Weights of a small mixture-of-experts language model, trained from scratch on English Wikipedia.
Experts: 128 tanh GELU neurons an expert, a softmax router, a shared expert of 128 neurons.
Below are experts of layer 4 (counted from 0) of a mixture-of-experts language model. Rows are named router (the router's row for the expert), up (a neuron's input weights, with its number), down (a neuron's output weights, with its number) and show model dimensions 0-223. Each number is 200 + 20 x the weight over its row's rms, rounded and kept within 0 to 999.
Before each expert's rows: a language model's description of what the expert responds to; "gets" lists some tokens that make up at least twice as much of what it gets as of all text. This comes from a sample of Wikipedia text that the model never trained on. Tokens count by the router's weight.

# expert 62
Lowercase word-initial pieces. Single-letter or short opening pieces of a word after the or of the, such as p in pandemic, b in bars, re in reimagined, disc.
gets: " p", " P", " c", " h", " C", " b"
router,203,205,204,194,191,206,202,214,227,208,183,198,174,204,213,175,171,196,211,209,226,252,204,211,222,189,212,182,205,232,245,156,239,197,208,220,193,157,236,225,218,195,185,209,202,206,200,206,210,168,218,180,218,188,218,213,214,204,188,185,199,200,214,199,190,194,224,217,214,233,216,218,188,204,199,139,233,192,197,195,190,170,200,219,216,185,217,204,206,199,201,167,186,206,220,203,189,174,190,168,179,217,192,209,203,198,181,206,233,203,172,208,182,179,163,245,190,200,246,222,206,191,230,200,184,183,223,195,180,196,199,163,166,177,171,184,190,245,164,201,228,211,188,239,184,199,184,203,177,194,199,203,205,211,212,226,200,187,242,206,191,185,190,203,203,192,215,160,220,199,222,184,241,220,210,184,206,177,187,151,198,172,228,192,201,202,182,213,162,178,184,233,206,176,210,183,224,202,205,178,162,196,206,218,209,216,218,202,185,188,209,213,206,218,202,164,183,196,206,185,216,251,209,215
up3,185,183,201,211,159,193,232,223,202,166,197,218,209,206,212,186,194,209,220,205,199,188,204,180,220,178,202,195,216,177,192,204,208,202,208,213,176,192,180,205,169,216,198,201,189,236,187,211,214,192,197,199,195,187,182,180,183,223,219,213,207,160,161,196,214,172,210,202,191,214,208,191,193,211,172,159,223,202,217,193,214,181,207,236,183,248,234,200,186,216,224,172,223,176,220,191,225,193,214,208,192,206,194,218,161,230,199,187,209,206,208,185,161,209,221,214,186,168,261,204,193,234,218,217,180,213,195,184,219,237,202,223,227,198,205,215,164,215,215,195,206,188,232,199,199,194,228,217,227,178,190,190,187,183,195,198,174,237,183,181,220,194,216,240,186,239,186,136,193,182,234,189,195,208,189,181,211,169,155,173,214,187,195,206,181,208,191,147,213,179,193,194,223,223,188,208,171,188,193,195,201,246,173,197,209,238,207,208,194,221,207,187,177,187,179,225,212,211,201,214,168,218,199,224
down3,152,204,209,184,212,218,192,232,191,193,180,236,225,202,230,228,181,196,191,171,170,157,213,183,199,231,204,190,209,198,207,158,182,248,214,216,191,201,211,199,205,199,210,190,219,214,204,200,198,169,220,180,180,200,175,213,197,214,220,189,230,199,193,202,202,193,211,229,175,179,194,219,166,185,175,211,208,195,192,236,224,188,223,235,208,183,208,197,187,184,209,215,200,190,174,201,212,222,224,193,200,207,222,209,170,172,219,195,190,172,175,229,217,209,185,160,157,205,190,204,177,223,234,194,210,234,178,221,165,171,212,216,178,208,180,204,206,164,171,176,205,235,168,172,230,208,188,196,203,209,205,194,213,240,172,199,229,197,185,224,211,209,187,224,214,202,201,218,182,228,225,193,226,188,204,176,196,160,179,233,229,195,227,211,162,196,189,235,182,203,206,187,195,197,181,189,214,194,213,217,199,181,208,166,223,244,189,199,174,207,208,201,181,199,185,197,178,173,220,172,240,193,172,215

# expert 32
Ordinals and table separators. Ordinal suffixes and words such as th, first, second, third, number words and km, and the | separators between numbers in statistics tables.
gets: "th", "–", " | ", ":", ",", "-"
router,204,156,234,195,150,217,189,202,203,223,223,203,210,216,206,187,222,214,191,230,209,199,187,195,233,199,221,192,225,167,248,168,197,199,190,223,175,175,208,243,211,173,173,206,172,198,184,223,196,225,192,203,198,178,178,207,209,189,210,221,177,177,211,181,213,206,235,201,195,219,194,201,166,230,166,166,204,176,180,220,196,184,197,168,200,185,198,201,234,198,205,186,185,206,219,199,208,179,210,166,183,180,202,225,169,196,210,207,216,210,161,201,221,194,187,226,232,220,242,192,212,175,198,202,195,183,209,205,195,190,205,182,181,239,197,184,194,225,193,196,237,196,222,201,171,225,195,215,188,182,184,173,204,183,206,214,225,221,169,191,227,175,188,205,177,181,229,190,190,237,208,194,250,197,217,193,229,200,186,184,235,217,223,218,198,211,199,182,200,169,174,210,217,194,228,239,184,212,207,199,155,180,207,193,199,206,228,217,204,171,184,219,182,195,191,199,210,168,253,180,216,208,199,237
up0,179,190,228,219,212,215,171,208,209,221,202,224,185,189,208,202,173,179,215,195,237,194,193,218,220,187,206,205,174,156,233,191,204,218,225,194,217,220,188,204,235,182,199,243,203,184,189,197,164,204,193,185,171,190,222,228,216,162,226,189,190,225,194,186,223,208,216,183,206,200,208,165,180,223,173,185,164,211,214,208,198,198,198,218,217,214,195,177,194,180,205,194,181,200,193,226,199,235,214,192,164,216,192,182,175,157,205,188,173,186,196,188,203,199,170,191,210,175,195,226,221,167,174,153,235,197,194,227,204,201,237,192,202,205,245,199,199,185,201,201,188,166,220,176,186,234,205,222,185,224,211,211,207,198,158,191,193,207,214,193,191,212,234,178,184,161,182,197,175,204,194,205,203,179,165,217,186,215,206,188,177,230,175,198,174,204,210,186,166,212,197,162,201,218,210,231,232,211,210,199,228,208,185,215,183,185,187,227,225,224,213,204,215,181,203,198,255,194,219,206,146,197,220,233
down0,227,214,222,222,205,212,215,203,187,187,191,206,183,209,182,203,218,163,254,195,181,172,189,201,197,209,182,175,204,221,221,222,219,176,189,193,224,192,215,216,230,167,243,208,199,226,219,178,218,211,185,190,194,198,215,245,196,199,194,203,203,205,168,227,223,206,192,188,205,229,208,213,176,169,203,199,219,197,218,184,200,191,192,212,194,210,190,224,243,209,158,201,193,203,222,217,207,202,210,205,179,223,189,183,216,219,204,183,185,182,211,196,201,188,211,203,180,203,224,206,237,183,208,213,182,126,170,181,189,188,227,152,166,192,168,182,198,174,197,163,216,202,281,179,174,218,221,182,204,179,202,228,202,208,198,208,181,215,202,220,215,210,200,174,170,205,166,202,232,191,181,175,171,198,199,199,200,194,204,203,198,220,190,190,186,200,212,210,231,164,221,182,197,218,156,190,186,186,204,171,226,183,228,208,196,164,202,226,193,220,185,207,171,200,195,199,189,213,244,180,206,197,218,226

# expert 41
Capital word openers. Capital letters opening a proper name, title or acronym, often after a line break, bracket or comma, such as K-ey, H-orrible, C-OVID.
gets: " H", " K", " M", " P", " W", " L"
router,215,208,170,224,189,192,205,204,204,191,175,190,215,213,213,211,162,204,231,212,248,238,160,211,184,215,200,198,174,237,173,186,177,201,186,208,204,194,170,209,184,197,175,241,226,197,233,188,197,155,222,192,209,198,191,199,176,222,212,223,185,205,174,211,172,227,214,202,191,203,205,204,184,207,192,164,217,249,211,199,210,177,199,182,212,209,193,201,188,188,197,194,166,189,234,212,183,215,159,167,211,218,210,227,193,200,195,177,222,225,202,210,206,183,167,167,184,232,211,210,196,214,250,210,189,210,210,193,213,208,206,211,191,196,167,212,178,188,189,190,210,188,189,229,183,180,197,192,152,209,217,197,236,143,227,226,228,189,188,217,228,185,192,186,188,205,218,210,206,230,178,197,196,208,194,183,176,201,224,206,190,156,165,188,187,218,205,218,208,198,207,193,195,179,195,179,199,232,190,188,199,181,182,216,224,205,255,252,192,185,236,191,192,180,216,228,175,207,214,225,208,207,179,216
up1,219,189,210,192,195,156,244,171,224,177,217,188,174,163,204,200,198,193,175,184,224,195,214,199,225,197,213,183,188,176,205,198,189,192,153,171,195,210,210,200,196,246,187,207,183,223,202,201,175,190,218,177,159,201,196,205,230,236,237,192,208,222,148,196,211,197,210,195,235,228,177,192,213,224,231,187,192,202,184,214,179,200,192,201,207,212,205,202,196,211,200,178,203,198,202,202,176,237,201,229,186,173,224,240,186,186,204,172,202,173,212,224,218,200,189,166,189,210,247,200,233,224,213,153,226,183,203,189,191,201,194,186,223,207,187,174,177,222,174,208,228,218,221,190,190,217,181,219,210,199,206,201,182,196,204,205,221,214,196,176,191,201,198,193,167,182,179,200,197,217,200,215,179,211,210,221,188,214,228,220,226,235,159,235,209,257,212,197,188,192,171,188,184,192,200,177,172,219,174,243,168,185,187,250,190,187,198,193,196,232,197,183,208,217,168,217,188,179,196,207,190,176,207,205
down1,201,198,264,224,233,204,231,219,179,172,187,221,187,205,204,236,240,181,207,221,186,208,205,220,212,187,195,194,206,163,225,190,209,220,224,183,231,182,169,189,195,187,218,201,224,191,186,166,190,198,165,169,190,193,178,171,209,212,200,196,172,197,227,198,200,187,193,201,221,210,241,215,156,185,190,189,170,225,214,173,167,188,229,192,217,205,207,208,204,207,182,186,189,174,192,219,203,204,209,179,186,236,231,240,182,191,170,228,182,214,218,215,220,185,221,225,193,230,194,179,189,222,221,163,209,155,181,184,188,212,207,196,190,217,200,209,161,207,228,206,225,163,209,210,209,214,174,166,207,214,183,197,208,193,178,213,199,170,148,214,192,209,200,179,219,162,189,216,183,196,229,203,198,176,199,220,191,229,217,224,215,187,205,143,216,228,193,200,200,198,213,225,204,180,205,210,190,208,218,203,190,199,181,191,186,161,205,207,236,196,216,202,193,205,163,215,234,218,195,200,219,187,199,182

# expert 20
Early word fragments. Short vowel-heavy pieces right after a word's first letters, such as re in already, us in Nusra and Sussex, ud in auditioned.
gets: "us", "e", "re", "es", "as", "x"
router,225,214,185,200,215,210,188,171,230,191,226,200,175,205,217,222,193,273,203,221,191,163,198,223,175,174,207,201,191,170,177,181,182,199,143,185,223,201,223,201,215,208,236,187,184,208,204,185,207,204,190,226,206,217,199,206,188,220,193,244,222,170,205,181,198,191,183,188,220,192,183,162,203,216,205,213,189,177,210,197,210,193,204,206,177,184,191,185,189,231,222,217,187,209,189,199,188,193,186,169,190,165,176,230,181,220,180,221,188,187,233,151,205,195,207,231,178,201,208,166,192,207,211,205,216,204,172,205,228,195,192,220,209,208,224,211,203,183,213,186,187,203,191,156,190,212,219,165,184,199,221,222,153,227,214,206,216,204,216,206,230,203,217,205,170,189,225,211,193,199,199,170,214,196,204,199,205,210,226,211,212,227,217,199,188,185,210,210,196,208,244,187,234,224,195,219,168,197,171,213,224,173,190,169,233,218,151,197,225,172,206,195,191,204,205,200,169,221,160,158,165,178,179,197
up0,169,202,203,209,202,187,160,202,191,208,217,207,166,189,213,247,178,224,177,201,224,181,201,180,247,227,204,213,181,200,204,185,214,178,198,197,188,204,195,190,214,172,173,214,211,189,202,189,167,195,188,175,178,177,233,240,232,195,232,203,209,205,165,190,218,211,238,182,199,193,200,187,223,194,197,181,219,213,193,224,198,217,192,224,198,224,211,185,196,191,200,195,158,190,191,230,199,239,191,222,164,221,218,153,198,177,200,192,188,198,238,188,195,194,187,200,202,190,197,199,218,186,200,173,204,164,219,229,181,198,230,192,194,220,209,210,190,151,227,210,209,180,193,184,206,220,225,196,189,231,196,244,199,220,189,194,210,221,199,191,180,196,219,173,204,170,199,196,240,196,223,221,182,194,205,194,170,220,220,175,233,213,184,241,207,185,212,216,175,216,195,167,202,218,158,249,228,260,184,214,194,180,184,211,213,193,195,228,219,201,185,212,207,202,203,174,241,196,201,213,165,182,193,181
down0,193,193,202,209,201,208,225,184,210,206,181,239,213,191,209,235,186,176,232,208,202,196,250,215,209,196,198,193,204,205,255,227,195,181,184,211,196,226,186,222,206,171,214,186,211,214,222,210,182,186,177,216,225,203,199,214,203,193,192,212,209,186,235,229,210,203,201,195,209,219,193,187,174,203,195,213,225,201,200,206,162,206,215,229,218,206,228,176,216,212,171,169,198,180,221,213,192,212,223,201,154,182,223,188,208,222,177,172,210,192,240,210,173,175,210,201,196,214,211,205,217,198,182,223,165,154,191,178,185,194,229,214,164,206,218,162,234,164,205,176,204,208,221,163,185,193,237,192,197,213,206,232,183,163,218,216,210,197,195,200,191,216,179,195,157,205,175,170,195,199,247,158,186,182,220,212,156,166,221,191,190,184,190,223,217,192,186,199,177,176,196,188,176,195,220,203,196,177,193,161,225,191,176,185,223,186,207,187,204,212,167,215,157,190,231,201,239,206,212,207,215,197,173,202

# expert 11
Word-final suffixes. Final suffix pieces closing a word, especially names of buildings, routes and institutions, such as Build-ing, Oper-ation, Oper-a, network-ing.
gets: "ing", "ation", "ia", "s", "ed", "a"
router,156,179,235,207,213,209,169,234,142,216,203,216,196,193,195,200,180,186,167,177,199,242,217,210,219,192,201,202,222,177,209,222,228,179,203,224,216,214,193,223,222,203,213,203,202,198,183,184,208,187,191,229,183,199,202,207,176,179,208,198,223,192,211,182,176,183,158,163,163,199,206,168,261,199,186,185,195,182,208,200,201,213,202,241,205,207,204,210,192,205,204,187,196,195,197,205,204,218,188,202,203,189,183,192,214,192,207,218,191,203,155,231,189,182,227,152,183,216,211,172,170,209,207,215,189,212,195,203,204,199,199,197,203,235,216,187,211,208,224,207,159,232,210,200,230,197,233,204,229,207,234,232,212,183,204,200,187,186,212,187,170,262,198,220,181,191,200,162,186,160,208,174,193,190,192,203,185,249,184,196,196,180,216,166,186,222,218,182,249,216,204,217,208,218,217,233,189,195,198,197,172,184,189,202,154,222,174,194,201,175,153,211,183,200,199,199,214,196,207,182,205,185,214,192
up4,205,215,213,169,185,205,207,178,257,177,165,201,218,188,198,189,188,211,209,207,221,191,184,204,185,224,205,190,162,196,185,236,180,177,192,224,183,190,179,169,181,214,209,224,197,214,185,206,214,235,221,138,210,184,174,174,212,176,197,217,179,190,224,199,238,178,201,204,177,190,195,216,215,211,163,176,216,196,196,246,204,191,213,164,181,175,235,231,190,209,185,202,183,191,209,215,201,213,223,211,204,200,223,196,203,200,233,208,146,204,201,195,182,226,208,210,166,195,200,210,228,224,190,177,230,178,178,225,218,202,225,212,223,206,227,201,186,236,207,203,194,188,186,170,244,215,187,192,199,183,180,183,218,206,245,187,172,204,188,191,221,213,200,180,199,224,212,197,169,178,234,215,241,195,176,193,209,172,194,188,190,202,201,214,189,203,210,204,236,196,223,204,200,227,174,192,189,206,205,230,186,229,188,184,224,217,167,162,196,227,208,191,200,158,214,218,181,211,168,230,194,229,196,187
down4,224,223,208,224,207,202,233,196,221,212,239,213,195,201,175,210,158,155,142,189,183,194,178,177,225,168,190,174,229,216,185,192,193,169,195,200,205,220,200,205,189,226,208,201,212,219,202,172,198,231,200,222,233,210,158,184,218,209,244,207,212,217,217,177,219,178,174,190,194,180,197,215,183,203,192,175,200,213,210,247,214,180,211,191,207,224,185,172,249,200,200,192,222,218,198,174,187,228,164,196,206,201,218,195,211,201,208,176,201,232,229,210,202,200,175,192,201,226,242,174,233,235,139,183,189,242,228,187,142,195,211,179,205,205,225,178,170,182,186,232,203,182,206,216,216,205,182,210,201,224,187,229,205,209,204,205,216,195,229,181,195,179,205,205,222,166,194,197,187,214,203,223,207,201,176,183,208,194,192,188,205,194,180,183,207,213,186,181,194,166,180,208,183,197,193,174,222,181,215,220,207,187,217,218,192,198,242,197,214,220,197,214,177,182,194,188,184,183,178,217,180,191,182,195

# expert 43
Word-final suffixes. Inflectional and derivational endings completing a word, e.g. -ly in perfectly, -ing, -ed in arrested, -ize, -ate.
gets: "ing", "ly", "ed", "ated", "ate", "ating"
router,195,189,188,189,224,204,193,214,223,208,203,208,221,177,168,197,219,211,213,196,223,188,217,201,200,178,195,236,207,171,165,215,159,203,202,178,164,216,212,199,224,194,221,197,191,187,181,189,207,233,196,235,214,195,198,197,200,179,194,230,255,194,205,208,163,199,166,160,198,210,172,161,187,226,162,194,196,167,200,207,222,207,200,221,184,211,173,187,211,205,224,206,191,197,193,182,172,233,171,212,213,157,159,180,195,184,190,197,181,188,153,218,211,187,224,201,186,195,201,193,202,193,204,178,198,192,181,209,201,213,199,225,212,242,223,225,190,206,234,179,179,247,176,177,199,214,185,199,232,193,192,197,212,199,199,200,188,155,223,202,214,216,186,207,239,203,215,251,191,177,201,205,182,197,202,201,214,229,180,211,232,218,232,173,194,205,215,174,227,189,210,175,164,201,215,235,202,207,214,195,245,200,181,194,199,190,162,178,212,235,166,200,209,238,195,223,177,191,196,210,178,190,191,174
up1,209,187,220,204,181,183,214,205,226,206,228,185,181,193,221,169,177,190,229,164,182,154,204,194,215,211,215,214,182,206,224,206,191,218,180,192,187,201,210,193,222,211,200,230,203,220,184,212,185,178,215,172,180,276,194,188,221,210,196,213,198,216,161,209,201,250,218,211,207,193,180,191,220,181,239,206,178,206,198,215,168,204,194,223,201,224,228,200,229,172,163,189,207,197,184,205,189,199,196,202,185,198,203,197,213,199,199,192,199,165,177,227,192,193,192,175,177,205,208,209,247,219,181,185,229,198,216,223,190,219,171,222,206,192,205,198,191,218,163,198,202,191,185,221,191,232,202,176,212,181,217,177,197,185,154,207,222,229,214,194,195,209,214,185,159,192,182,208,215,215,223,210,218,201,203,235,210,193,232,203,211,228,170,220,203,222,207,181,208,215,160,165,185,189,155,158,215,187,206,227,171,187,172,242,167,212,167,188,192,262,186,198,194,192,190,203,196,176,201,211,213,188,185,200
down1,191,208,213,226,242,185,227,217,198,202,179,198,212,186,204,176,230,189,158,206,170,206,219,208,144,225,183,187,187,197,238,185,212,217,225,174,220,175,236,219,163,196,198,186,235,186,216,157,223,197,176,202,209,183,217,197,207,197,203,223,217,178,221,220,189,176,204,167,202,182,207,190,175,207,212,199,163,198,212,183,224,204,194,208,229,225,228,183,195,238,226,184,192,191,213,207,192,189,214,163,215,243,194,239,212,214,219,230,200,236,198,182,186,180,182,211,227,197,206,174,229,180,190,153,189,167,188,170,173,204,182,171,200,194,206,208,173,207,228,222,213,184,214,174,219,221,194,182,223,212,202,183,215,214,163,193,222,184,187,205,228,213,185,239,234,179,205,183,191,194,197,203,200,205,185,187,152,183,220,197,183,218,219,186,190,201,168,203,189,164,241,209,192,184,191,207,192,185,232,227,202,203,179,169,204,181,180,180,189,161,202,209,181,225,202,206,190,214,189,205,219,190,208,216

# expert 19
Institutional adjective pieces. Word pieces forming adjectives and nouns for nations, government and organizations, e.g. Feder-ated, German, Italian, civil, Secretary, environment.
gets: "ary", "ic", "ian", "ial", "land", "i"
router,219,211,207,189,200,181,215,164,190,222,211,191,171,188,190,209,205,210,193,172,190,210,209,189,189,210,196,201,213,188,200,185,173,198,199,218,186,210,230,203,214,215,248,182,180,194,158,173,211,203,210,184,161,194,212,181,238,211,202,198,197,176,241,220,184,231,214,178,183,213,166,212,183,196,178,176,172,171,207,193,212,216,206,211,191,228,189,204,229,213,201,220,190,185,190,194,221,218,234,210,210,179,225,193,163,188,215,230,214,180,185,193,193,197,220,194,189,224,201,201,173,214,220,230,214,192,220,228,208,174,187,148,199,171,204,214,210,215,207,237,188,205,160,192,202,149,220,209,210,264,207,187,221,231,207,211,209,189,234,247,196,215,181,214,182,175,178,173,203,165,160,201,186,193,207,199,183,204,177,191,225,175,173,175,180,189,185,194,233,200,226,225,197,257,213,221,210,222,206,202,199,221,190,205,185,223,190,178,206,198,239,205,194,232,208,175,233,191,200,203,185,234,191,214
up0,151,204,209,197,201,216,195,201,195,216,200,220,177,165,199,197,180,174,201,210,196,171,144,191,232,163,198,224,184,168,227,182,214,196,213,167,196,225,191,220,206,193,179,206,184,218,183,204,182,208,183,179,203,173,229,218,216,208,238,170,221,187,197,168,228,185,229,219,202,196,195,193,197,196,195,200,172,210,228,202,220,217,180,228,205,243,195,201,214,197,166,190,187,199,238,205,201,240,203,228,186,211,186,214,197,164,230,197,184,210,186,167,193,193,157,201,214,172,198,214,207,222,180,157,204,167,180,202,194,195,216,167,202,239,212,213,175,218,190,209,188,202,206,171,205,221,226,213,174,230,213,212,186,199,152,191,233,206,216,188,228,223,186,181,212,177,151,200,168,215,198,201,169,207,190,200,190,208,211,200,222,206,174,183,177,201,189,196,185,197,213,192,225,234,177,238,222,224,210,191,210,180,191,207,206,191,222,225,218,226,178,202,229,214,203,176,223,213,198,193,144,199,190,211
down0,208,194,238,212,195,231,217,163,167,203,168,229,181,199,184,232,180,204,215,199,214,186,214,194,213,181,186,179,207,213,283,213,212,203,191,212,200,213,201,222,218,175,239,192,176,188,190,196,206,222,171,184,217,191,189,247,173,203,199,229,199,202,207,244,202,214,205,169,180,198,188,190,198,203,214,227,199,179,209,196,172,229,211,192,233,204,229,203,203,222,168,188,184,202,196,218,212,222,207,231,154,199,223,188,179,195,179,189,175,194,191,202,183,205,189,191,172,193,193,217,212,219,213,183,203,154,203,215,209,181,211,172,169,230,193,164,215,186,201,206,246,183,228,195,175,226,229,183,212,200,217,208,190,201,210,205,193,202,175,200,169,223,188,225,197,188,184,172,225,197,221,158,189,183,190,221,191,150,204,202,199,177,206,207,179,181,178,224,223,173,190,190,193,233,179,196,223,181,188,179,231,220,198,204,229,171,228,222,178,214,199,212,161,186,186,211,199,185,188,206,202,222,189,233

# expert 21
Word-initial single letters. Lone first letters or short openings of a new word, like d, c, B, de, especially Romance particles da, de, d' in names.
gets: " d", " B", " c", " C", " s", " T"
router,201,184,218,200,204,205,163,192,202,230,172,181,234,208,177,186,149,178,203,215,197,219,214,165,238,196,191,174,163,222,166,195,211,238,217,196,215,168,170,179,197,216,170,208,212,201,190,184,238,228,214,167,237,200,182,233,200,218,185,211,193,186,246,170,199,222,200,219,197,222,179,200,190,247,215,173,205,234,210,209,209,191,201,196,214,191,212,194,211,204,205,169,185,201,228,190,215,218,216,188,209,225,234,178,191,203,169,195,224,211,179,205,220,201,191,210,189,187,208,217,215,223,212,180,208,213,208,209,183,203,215,175,182,184,217,196,167,213,227,194,222,182,194,191,190,187,203,194,222,180,215,209,230,219,187,169,205,220,166,198,201,205,199,186,192,193,198,192,197,199,215,163,205,204,202,206,208,212,187,180,180,167,203,223,173,189,191,200,184,189,177,242,210,175,231,202,230,212,232,220,125,228,206,205,189,223,205,231,179,180,221,219,187,166,195,224,145,188,208,198,192,218,201,222
up0,174,201,210,220,221,243,183,185,190,213,231,222,168,221,194,180,169,214,209,189,203,171,190,208,238,196,201,215,197,202,236,207,208,202,214,188,199,186,197,188,197,181,182,229,200,211,202,194,176,171,168,189,163,196,221,230,202,181,224,171,185,198,203,184,195,205,210,232,176,209,191,196,189,256,180,164,189,196,216,193,214,200,223,232,195,227,209,186,206,210,201,223,151,193,203,198,200,242,193,200,175,207,196,156,195,155,217,187,205,197,189,199,176,228,154,178,159,160,188,218,212,209,193,153,237,186,185,211,184,178,245,202,197,210,215,209,198,206,208,196,197,194,220,195,200,242,211,206,199,228,212,248,193,211,190,215,189,243,187,205,198,205,212,199,209,155,173,219,164,211,206,222,208,205,191,214,156,230,188,203,199,196,177,181,194,199,216,238,197,210,188,207,177,199,199,217,201,203,179,175,221,193,186,212,217,183,208,219,213,208,190,212,205,177,193,173,243,194,211,225,157,215,185,179
down0,198,220,210,170,214,209,226,199,171,201,180,213,192,211,219,209,228,215,225,184,211,182,222,199,210,172,179,184,206,209,259,225,203,188,198,210,179,215,223,217,204,164,219,179,197,211,200,198,192,209,225,216,217,195,227,249,224,176,179,217,192,195,208,257,203,200,224,183,196,212,204,218,178,201,193,188,198,190,193,193,164,213,231,210,230,225,204,209,213,163,162,209,195,228,220,225,163,208,201,234,171,193,209,189,188,207,191,211,166,170,240,190,162,190,215,208,180,198,167,183,188,197,224,165,197,165,177,192,181,178,196,196,200,201,203,180,217,176,201,192,207,205,233,179,217,191,221,177,201,191,211,226,198,185,211,220,212,207,202,230,195,232,196,212,203,181,150,190,212,170,190,161,179,185,200,192,162,186,185,167,226,186,214,181,224,189,164,228,217,187,177,191,190,216,204,225,214,195,185,153,205,178,174,205,185,185,223,229,175,222,179,214,164,197,209,212,210,220,204,196,207,245,191,202

# expert 23
Vowel-led inner pieces. Vowel-led word pieces right after an opening consonant, mostly in lowercase words, such as d-on-ated, D-on Quixote, d-is-ambiguation, dehyd-ro-genase.
gets: "on", "er", "in", "o", "an", "i"
router,207,206,170,175,208,189,196,202,181,199,216,201,187,175,199,204,189,200,178,159,179,193,197,180,192,167,178,202,236,192,228,222,211,203,173,183,187,212,233,211,177,224,226,195,202,203,178,182,190,184,220,193,219,197,203,212,183,193,213,219,202,219,156,204,194,207,198,215,207,208,201,212,226,157,212,184,167,166,194,197,204,187,198,216,193,198,198,226,183,235,188,228,192,208,151,225,182,217,206,159,208,203,181,211,188,193,205,217,194,199,223,154,229,212,182,224,197,203,235,185,191,211,205,198,215,201,196,217,238,243,203,157,206,221,212,250,151,194,165,218,224,214,219,184,182,162,233,230,192,186,193,239,181,203,208,192,156,226,168,176,189,193,183,217,173,219,207,177,187,206,198,249,220,185,204,251,223,182,214,209,195,208,200,206,186,231,197,218,218,205,205,156,188,210,239,182,188,187,207,200,201,191,193,208,200,241,187,198,209,202,218,155,214,199,212,171,212,206,202,187,194,203,186,181
up2,176,224,181,207,171,243,232,195,195,196,181,185,181,208,192,176,238,188,217,193,216,247,165,167,194,170,214,186,189,181,188,170,199,207,203,202,177,206,210,218,234,224,190,218,249,199,188,196,183,200,195,192,214,203,203,202,190,188,197,195,192,187,203,231,181,225,199,200,184,202,201,189,218,238,217,185,202,196,188,171,229,219,200,205,189,209,206,231,212,195,211,179,231,197,153,208,205,215,198,181,224,198,189,166,232,203,201,213,199,219,228,179,193,205,194,166,168,220,229,218,214,212,169,207,240,218,182,206,225,186,188,204,223,193,194,204,187,169,176,223,203,182,186,215,232,224,192,197,155,223,219,198,172,180,177,195,181,218,219,225,197,207,177,198,209,201,202,214,231,205,191,219,199,203,202,199,214,179,218,205,207,177,179,190,215,217,203,170,177,215,206,225,200,209,181,207,183,207,255,181,225,222,195,218,186,180,143,221,198,213,214,212,209,248,196,165,133,209,171,205,183,169,180,208
down2,206,225,174,182,236,187,207,194,198,195,204,200,221,223,220,197,172,191,204,207,201,188,192,204,202,205,232,249,143,193,227,167,212,203,157,224,221,205,227,207,199,207,203,191,218,233,236,165,190,193,187,189,191,179,164,218,196,193,196,193,222,205,173,215,213,185,199,186,182,181,222,189,203,226,206,213,196,180,206,216,195,165,229,187,216,225,255,204,206,218,177,224,175,198,211,212,207,252,192,190,208,187,175,221,210,193,203,166,230,201,188,209,212,185,187,239,168,217,205,226,185,205,193,229,199,193,188,184,204,196,187,221,224,211,185,202,208,189,212,189,240,202,226,171,207,195,209,134,206,203,192,194,216,218,170,179,183,205,176,159,191,215,210,197,216,201,193,199,171,190,209,194,195,192,221,147,187,215,203,208,181,176,192,199,234,177,227,188,192,211,214,162,209,218,177,194,178,170,181,222,212,222,184,209,208,216,213,176,210,212,185,141,180,219,191,218,188,210,205,194,248,213,211,191

# expert 29
Digits in numbers. Digits and number pieces in years, dates, scores and table numbers, such as 1-9-18, 16 May, 2-2, 7/12.
gets: "1", "9", "8", "2", "–", "7"
router,207,175,235,190,207,192,200,218,219,175,201,211,197,217,220,204,203,185,218,207,182,194,138,226,214,191,214,199,210,202,220,187,239,196,215,204,215,184,239,234,217,186,176,194,187,207,227,229,190,233,211,228,188,191,214,179,204,208,216,210,184,155,247,198,176,173,231,223,213,225,193,180,186,226,154,212,196,207,197,196,207,189,188,205,231,174,196,191,198,189,206,184,188,203,184,223,217,160,216,147,177,162,228,178,197,206,199,179,173,194,172,178,194,187,161,209,163,207,225,163,213,191,221,190,212,201,202,181,230,182,218,185,185,191,195,220,202,217,185,192,169,231,216,163,213,227,195,193,188,186,201,173,214,188,209,194,192,174,234,183,209,197,189,182,212,210,206,173,182,165,179,184,197,234,213,190,199,179,204,163,248,237,217,224,203,239,210,182,209,191,199,226,227,188,213,232,182,209,189,196,193,179,182,205,210,223,232,215,199,173,185,230,191,205,208,162,198,209,201,202,210,180,206,208
up1,211,168,250,184,198,177,183,169,212,192,210,191,200,163,168,219,183,203,191,180,221,193,205,226,209,193,191,193,170,208,208,149,159,178,206,204,232,186,215,252,189,225,204,181,174,228,208,204,193,170,239,180,169,222,188,222,212,219,189,172,196,201,167,202,200,208,195,234,211,199,198,200,195,198,175,169,221,204,204,218,185,189,186,235,213,191,221,191,195,208,188,200,182,228,185,209,170,232,180,191,179,208,179,187,190,203,205,187,180,205,216,225,206,197,189,185,202,209,199,220,186,194,205,194,219,209,209,200,198,188,218,178,197,199,228,216,171,186,192,208,213,188,216,161,195,210,157,215,190,192,191,182,233,224,211,226,243,193,201,189,178,193,219,181,186,163,193,213,218,203,215,214,213,195,217,224,220,166,205,205,181,203,168,235,195,206,244,206,203,183,186,198,206,211,175,177,191,233,181,225,165,184,164,233,167,178,198,164,200,240,160,168,230,222,179,194,197,163,212,190,227,195,196,226
down1,152,192,217,219,238,201,211,221,181,183,177,202,216,205,231,199,228,147,198,205,201,190,190,237,193,239,182,213,211,187,231,193,185,214,206,139,239,179,178,223,195,212,197,200,211,209,233,163,214,180,176,191,205,189,197,190,211,207,186,192,185,208,215,208,212,201,223,203,227,212,219,204,187,186,226,228,196,211,181,173,219,191,208,193,221,193,220,220,195,200,217,161,197,180,190,200,176,192,179,183,196,247,245,202,190,244,203,200,174,200,198,218,220,203,210,190,198,219,188,192,186,188,204,175,191,173,175,173,219,192,186,162,216,205,205,206,169,168,209,233,210,209,178,161,212,208,186,179,217,209,200,193,209,244,175,199,199,183,168,210,207,199,199,221,202,162,187,194,176,184,215,233,212,206,182,192,200,166,194,189,199,206,206,171,235,202,174,250,192,187,218,185,196,157,172,203,202,190,244,190,181,200,183,182,183,204,183,204,229,173,233,224,197,201,202,214,230,210,223,206,220,236,187,182